config = dict(
    n_layer=12,
    d_model=448,
    n_experts=48,
    experts_per_token=4,
    d_expert=80,
    d_shared_expert=0,
    activation='swiglu',
    moe_layers=[1, 2, 3, 4, 5, 6, 7, 8, 9, 10, 11],
    router_score='softmax',
    normalize_top_k=True,
    routed_scale=2.5,
    balance_loss=0.0019,
    balance_bias=True,
    init_std_router=0.0297,
    lr_router=0.000811,
    n_head=7,
    n_kv_head=1,
    head_dim=64,
    vocab_size=31745,
    norm='rmsnorm',
    norm_place='pre',
    norm_eps=1e-06,
    positions='rope',
    rope_base=64700.0,
    rope_fraction=0.25,
    qk_norm=False,
    attn_scale=0.125,
    tie_embeddings=True,
    parallel_block=False,
    init='uniform',
    init_std_qkv=0.0291,
    init_std_o=0.0,
    init_std_up=0.0291,
    init_std_down=0.0,
    optimizer='soap_variant',
    lr=0.00269,
    beta1=0.95,
    beta2=0.98,
    weight_decay=0.022,
    lr_head=0.00466,
    grad_clip=1.0,
    warmup_steps=200,
    schedule='wsd',
    decay_fraction=0.593,
    decay_shape='linear',
    final_lr_fraction=0.0,
    batch_tokens=[32768, 65536, 98304],
    seq_len=512,
    doc_mask=False,
    z_loss=0.0001,
    train_tokens=454300000,
    steps=7740,
    dataset='wikipedia_en',
)
Below are experts of layer 6 (counted from 0) of a mixture-of-experts language model. Rows are named router (the router's row for the expert), gate (a neuron's input weights, with its number), up (a neuron's input weights, with its number), down (a neuron's output weights, with its number) and show model dimensions 0-111. Each number is 500 + 25 x the weight over its row's rms, rounded and kept within 0 to 999. Numbers have three digits each.
Before each expert's rows: "comes before" lists some tokens at least twice as common just after its tokens as in all text. This comes from a sample of Wikipedia text that the model never trained on. Tokens count by the router's weight.

# expert 16
comes before: ",", " |", " (", "\n", "'s", " was"
router:500495498467487534558524477546496500549509521508501478520486522519568485489492499472494522486471480496454504492506501541534522555517470515529537519505492506498509521519511487498492478507541530508563537545534503500463497509469495491504501491548471498524434518532539544501526517526490542516478473498479509510498498476514510490524473494456
gate0:520495524525494447515464471454544478522522529489486504468527517507503531497501499534463505499498462500510489512524441496495519503480500532467462490475501507528488519473511471487486506512523509489536498488506517502502471488464512499483508554510472450522452493520500509505479529525516467493552455500485538498500540513525496514491530517498
up0:487480474496482478562494505494473453437512507503455504487527516502469530451527523461491476501513515527497481512480474483513532497489482497505510524553457498485560453534475518520471500458501536476496519516513507485502494512462498509526499515473524491476485477444480521462537526514511485507498501476520445540470534490468480530521462507521
down0:466481504500526513556501473491522501497517530514468486532457489533476477467501495482513560482537470467505519530526481501498476530462540493446509491482482485465487538496482483478530507513501536555497472497457547494499494498506495551513561439465527534494503504531496506517540531477525463497495501502519511466492489449423469494491487507457
gate1:533479509504491506521518511494496503512514507493474501504529495503500500481486477497509499560465444469492463465535464528517476476531525497504472487463475496484474449466480487478487491503492459478497500518449483486482502540471523491500500478511501460503481493439480494530538505507493521522464483493559502525505480450532528467506531487480
up1:528486474479474524499478482517531517507475466469513534472522554474454527468504511519492492488535493541538504480522454507497502482476468549520490492512550454507464452520463515508550513499508510449490485480471462482453507471468515467503532529526532521495492478508457513464518531541530491477502500514531491546490491515513504515495459520469
down1:476494536514477486424467501516500498493500461481519514473487506508544564498510517454483475486489532519556527469530488521494461469505470499505491467517510474486484498492475511521492499523487542442510471501515522533483501525503531471504505532568484469488509485503502489523471485534481518494472576480492512530539454515457480482514488503480
gate2:541511526469454487512470504467508522530471509480503526486484464541480511443489476500500480522533481498503484506529436517487521506532528462494478478484494464485495501532509472470514493462508512491509517522433524469514514520550521527532441448514494492537477513520513479537514514476475468503471510504509466468521508474504478515503526491524
up2:543534527501538485535456497527539511552520536470484474480461473530552507515504503470490505522518485500504489477489504501482491518495555516481501493497467489492501536521526510475454499498457527500488563505522530482517532541541500536505509443512525531504500500498509525503485538524500450520473520526540479463490495440548505495485514437474
down2:492485520492504489474493531476509528508542404488484505535487512490538493485496469499520511537483496476541497482529469460506494514537502503496476505489499486518512490492505496489497535501523460536494493452521484518515540489485482496497493526507517488457518418471463512463528530511470535514487485489487495515489483508501488503513527487487
gate3:494491567536509467483451504529504468545498479565468461488521513546490483490504492530526470484495508490544523530511465507510459530506519489460481561480433496494477487532503442504529534493465516478523525502504503464489455519473495510545470539470498498520501500504491514517496478533519501493475492526488528475518532522466496534494448522459
up3:484461477499479484504421512516474469501489547482473470448508486488512492496492515501572501444509490461551530489471515495490439527502531495501492518469519500517474523543530496507522500515489520501466483470476472496525465487535504478537518535508510517493500517497497526478465474530499532495463523498510482498557561492482527545527471483516
down3:466504495520553473490489492481472469523511503506496507458522455482496500506524469477518497541489521516528482521460551497543523528505487483537508475482500465524498529503520474474505553514505471465548469481483526547536486488527483481504501472511521457497480528530509479500516533514491505487482495502510487506455488475458521513481521518506
gate4:534452448528477526497489518499512438465485493459457519501478506486532467533534479488489457511543454549498530539531475491504517475503497544526472475467529511485499540492533487484515473508511495492494521451515515483507521489529526514503486511543485487480529515450505482512460499541487498515519553496492484518460521486525504483473491505496
up4:463498528527535537497549521505507509510516511508529531562541487500441532484476510521493537482484521484503483505462463479478476500519456500515492508488493522511538515544475495486477504480498520492470480491491471532506465489468501472515512527504454484524526511537507484526518517492513535518498498482507527516504446513519479479534448493539
down4:455491456486506441495443514506473513473505500518493520474484529545481527474487513459474490555508503474556476500551513481458488514462506518472518524516536514545514537486490519440504496487537549533518483497474477494450463480494453503485507509526502527473541504552524486538492506511497529509522537505519494495480520467476490527488474473473

# expert 28
comes before: ",", " (", "\n", "'s", " de", "a"
router:504472528458514523537533528525460471558501496491510519483511515473545468551510483481517488494478515531446460492467492528526549531528493505489503509514493517496515503474485505455476478533521496512514512518518475493489485509484467477499492491508523522472499518490479554468506514489502537461522468498500492499500530512482468523490463485447
gate0:493508492510478445509513483540496513499512545485508549469502512516492473485494489540526494490508488489497512480503512471498548493499520475542470479476491489472503520496488527451512494455493492529519501524474500492539538499511470484541475557492470524487503489493485543482541523505486478513467481477535489513471474481540455507493494462513
up0:455501479485512466547512513506520494460499488476487523486484495488500514475499497469546527471469528505510479509457475509468490531508523526500536511522529467494491505499453507447524536504498516506512426562495517548491477463465530491535502477503447470494542547525521485483558529505511486492507526476518526527522523492468505518507511488506
down0:485523487501496487501509500506507486502509435489497513498468499561496526540529500494496515465478492513503496502541468481454497497505485485509476474478523511550477465468519465490508458483503506471478513496510484472493542514501511500488494500495517456470508520470516511515535482521465494489528509480469499510429441442485489499487492483479
gate1:477501514471493444521492486503498503506431531498513469488458529485520531534527504502535481497501478489486505521525441465503471505513509511493479491481476509509498473480488510524501529513509483525497456529517549519545482540548528540515499545519524502506502548493463485544519492433551516526509523518490507485514494468461485508487451512472
up1:524513503504504542476506512528500492479522496467492517484525522506465521486469559471454485447500504487510511459454528518520484472447523519496552490492500503493495486495532508459496446489501540535539519437502462519481512508471502484486487527517481513495464478521525458503503518503502519489466508466470478483525538543495470522511506499504
down1:491519486499511547437509468491494427496496505518503457483504476505505503543486468480520477462481453525547497484526507529534503496524501508522489469478484500457543509511498514505489507502520536501521440489486510493489478507501485512472467504486484441513498472513487495545510529544520437500497510501469516499488521523488490450525511458485
gate2:525545490476470516445532492476505493477519477498469492518518486540512521476510512499516491542440527498525524537514495476480443480493502512484454545461470487497462531512504552492542476511464515533512522479538505488470498503494507467520514546463522495503507538490497453529505516517528489527492470541513499539496507527459448498484479488519
up2:529525469487520492547486504472497525487532505567528494482483471477483488472463497444517507476512530524509503475523462519517513468526503504518527506496482503512516444494474471471472509504537521514533469464507511466512512520492520500500489500505508528477487477447486470497503503429491491503489459461515459474498523539515494497478513477550
down2:553515519532537514501507487487498529507493517450484468485479535513538547476499450510517488502478495487525538516572498495465476514506460497452464516506482484505498490504510508467497487512466523477531476487487519503463494489513528506545513481480532476492501498469506447509520478481488479510485524507516514564520511503508474471493526497503
gate3:503484474491492532539511463519476487505496478543538511535532534467525515482511482474504496511519441537474522504523461542505477468494526528517457482471512505469490522536427471499501520518511500519520498514513474481469530511493473486519493534534497500498503467472482482493535511505524535541514454426476478536474464499513492479541504485499
up3:510537510514481514497499458516520517504480489507498515508503522534564504481508494508513429512537469542477518482489482521488489495511554491538530470489525505516538523538494496495505496489507499470521415519532514482474535532491493513493503547492493531459505486488513516471542472492526494504485470491489452511485482518502495449570516497480
down3:495529513488519496509513538474461483519478507509532456507445525528479492445503500457471477500502496473499506526468522513520505500491510483517523499509506513534488492494535515489479497470551527568494533486504494502442455494507531490502497473520482539559461530478476557471474483509482451506520528502488468513519527493491482534502537485518
gate4:497485472488476467500494505559509501495522496481510510486519506478462555478491514465482490481510478510551502490463539486504503517508492527463483497542512484527470532508510469478517512500527523528501522475483485485475485507474491486462458509437448505497525488520489529504496516496471508490495530460516441431457507512524517512496509527499
up4:498486503464463502474508484502504471505508539531483474497523501500481549541482506498538511493470508524552507502490490468481526485500492507529506471530473490524503496506476455448486494519513528496488470496476483454468487517453482480517487506478496522461485478510458512509461504482499475523534496514525458476454517502461520507473478478541
down4:493509474510484506513481482508499507509505496523467524487481458517477476486517532483533509547474550476514484504544465478480439518475477522423473522552482507466489511520514492533533499448477513452501490505532498482512511530473507472527480473500483515471467494526496518516548516492505488485508513503516495506491507478452505521470517489469

# expert 43
comes before: ",", " (", " and", " of", "\"", "\n"
router:527490561514492522479469489495537503520470480492475461487516514520534523502531483485473528491498524490498503478482465523521467448491483516536499526471526550476521526521462470495461497483512510517527521514498518459478548486504545440487516523487501564500489505520480479492525463494508512456513423494490525518510490560511543525492477515531
gate0:540500472516503546492528518463509475481533500513486528501481501508512475461484516487486489484501504478526497483572499465527516468488488478465501495502465460481513521508477503496497463489473461499495500529488507521528474501507493498499486548502508541474495554510540475516491516476493501479560517451522487508480517468493506542495485471507
up0:514550497495489528474505517453462489497507475454513509503505470509481489467499499502524495461506498514569501532531520448515485479503534491459488500487465486503546511512494512534470493473503459473488531530533515492502498475513501483509518504494524536542488522522492502542532507510481520497533550502537509511545519465503506503489484490500
down0:497475504536478509507507533480505479505528501534501489540494438553507498502488537533470474476481521526493524530528518493469473483508490496510495508502480521472515504511531512509488463502514490501521530477553500531487520537507513482505467470474528489497465499492489479502496512503453493510469492541517467480511509523488513486490493532515
gate1:493512576482480501521553497475498476488494526466508463508541501494465477477537434494488477537445472453517499517559526480530493468543503482507539497512512445509511494501477456478491547483553511504505514515486471489518492519487493459513513508501514510486512526508512479534481486493478500517522482519455493492505520494511475523486532458501
up1:535513543518497483462467462491503472509517492473508455471541519516492498470461436515447498525500503507540497522479470471504504489523467508512508507474494459499494480499486483508485500519472521450508491539519536535508492516506482531517458479511508523457487518499475498584479521495520490493531491465526512473518539503517542506501537447492
down1:553508513471485499499508550504471508475485499438467521514503528496471488453532496476502500522497475477478467508446487501517492521513488494518526506499477554477479484489529509535482466512483512509489476526529521508488519541548527492469498482466518515524501494482431530479497556509512466479521467512477466493475524526508493540521525497473
gate2:506485523512472485536478516448507474494520489535518524485482505512510518476534397489489460494517498470472490529470481489522503501486449546505460518487491490508509493494509495516498536494483513543463505507482495450499472489466456481486491495491444500457485486498507471465504520489540502434522512527470473482524480461482488531514488518483
up2:507498484527506539481509490541460511492511527493475484519530492471512556463497514469533478499517459500504493465480500517499469469540470476452538513446505508534478468474529503496499491522504473478488502515519507485498492518518483526518513491460534523496488448490536518516462488480492468508431530529481473472517517496484535487483530507549
down2:478513502524467514503519492498559502473498518491506506519484490509485459541509485508500493487518477495513481470513472460458490540510546469518503479494497476511505470487493518462489514449536467490500508482498505555442496520554517468502509515449498486524483492473469495540533548480531491526502506484477458475473514550503491477501507436492
gate3:472543517522485507480536465491567503500482533533507499549491505517530510451525489497482522479514502457481513496470506481516522491504539480498520539460525466503510492506502474471538513507508474533523505505475476481499472512521556504506519511475509517474493516501509510523519538477476536523486483474522516453501466503494457533514519490505
up3:478475536458478463521478495462507500519548513489533518527482522504539495477488520482492494476551499514516490523525504490492465525495532438516483536463487499462522484494526485485505528501515479492518477540484494474504489475523592462499515475487491497505475496524495532484535497483528508521458477473471439483483509471478517495504504532500
down3:511451489492547510497462489498496524513487479481479499487480497520504513475456480477481487537507504485470505501510496512493482501528525508426508489421510480481472529465491548502502526514512484427571526466516482491517493487498493500490498531494500462526522480499515490529507486459480516451496503497533572471486527497521497536502527504508
gate4:559475482488488504513515483529477505510480500472534498514474498507475522512485496520483536510514486545510474532474480497505462506457464501507485462492522541514492479483494492495480518521523488518490532477474478511502486518484497478527499538509502491534488521448531491493472493550502501536487485453495553446510545520451506483491530511514
up4:510509513478491503509463503485502527480476536519507491463498519454472499541540532484494445475506525460502495486521513491496504490498488487524532536503456480527527506484493498505538485482477465459489442540520485466494528512489500525459532464478510478483511486546486509497515517507508482515519511526552487498537488453493520532527492489548
down4:485479474498499501521461526481489500522517483531505449490458539532547512491480451534514459497511490497487535498530521531472460479509546505472501474489490499514520491491476493471526539508522489512472484484518529505477531492461451518452479497518498470468517502482537474474535534475539480517512487513471493505503472459487483513474514503454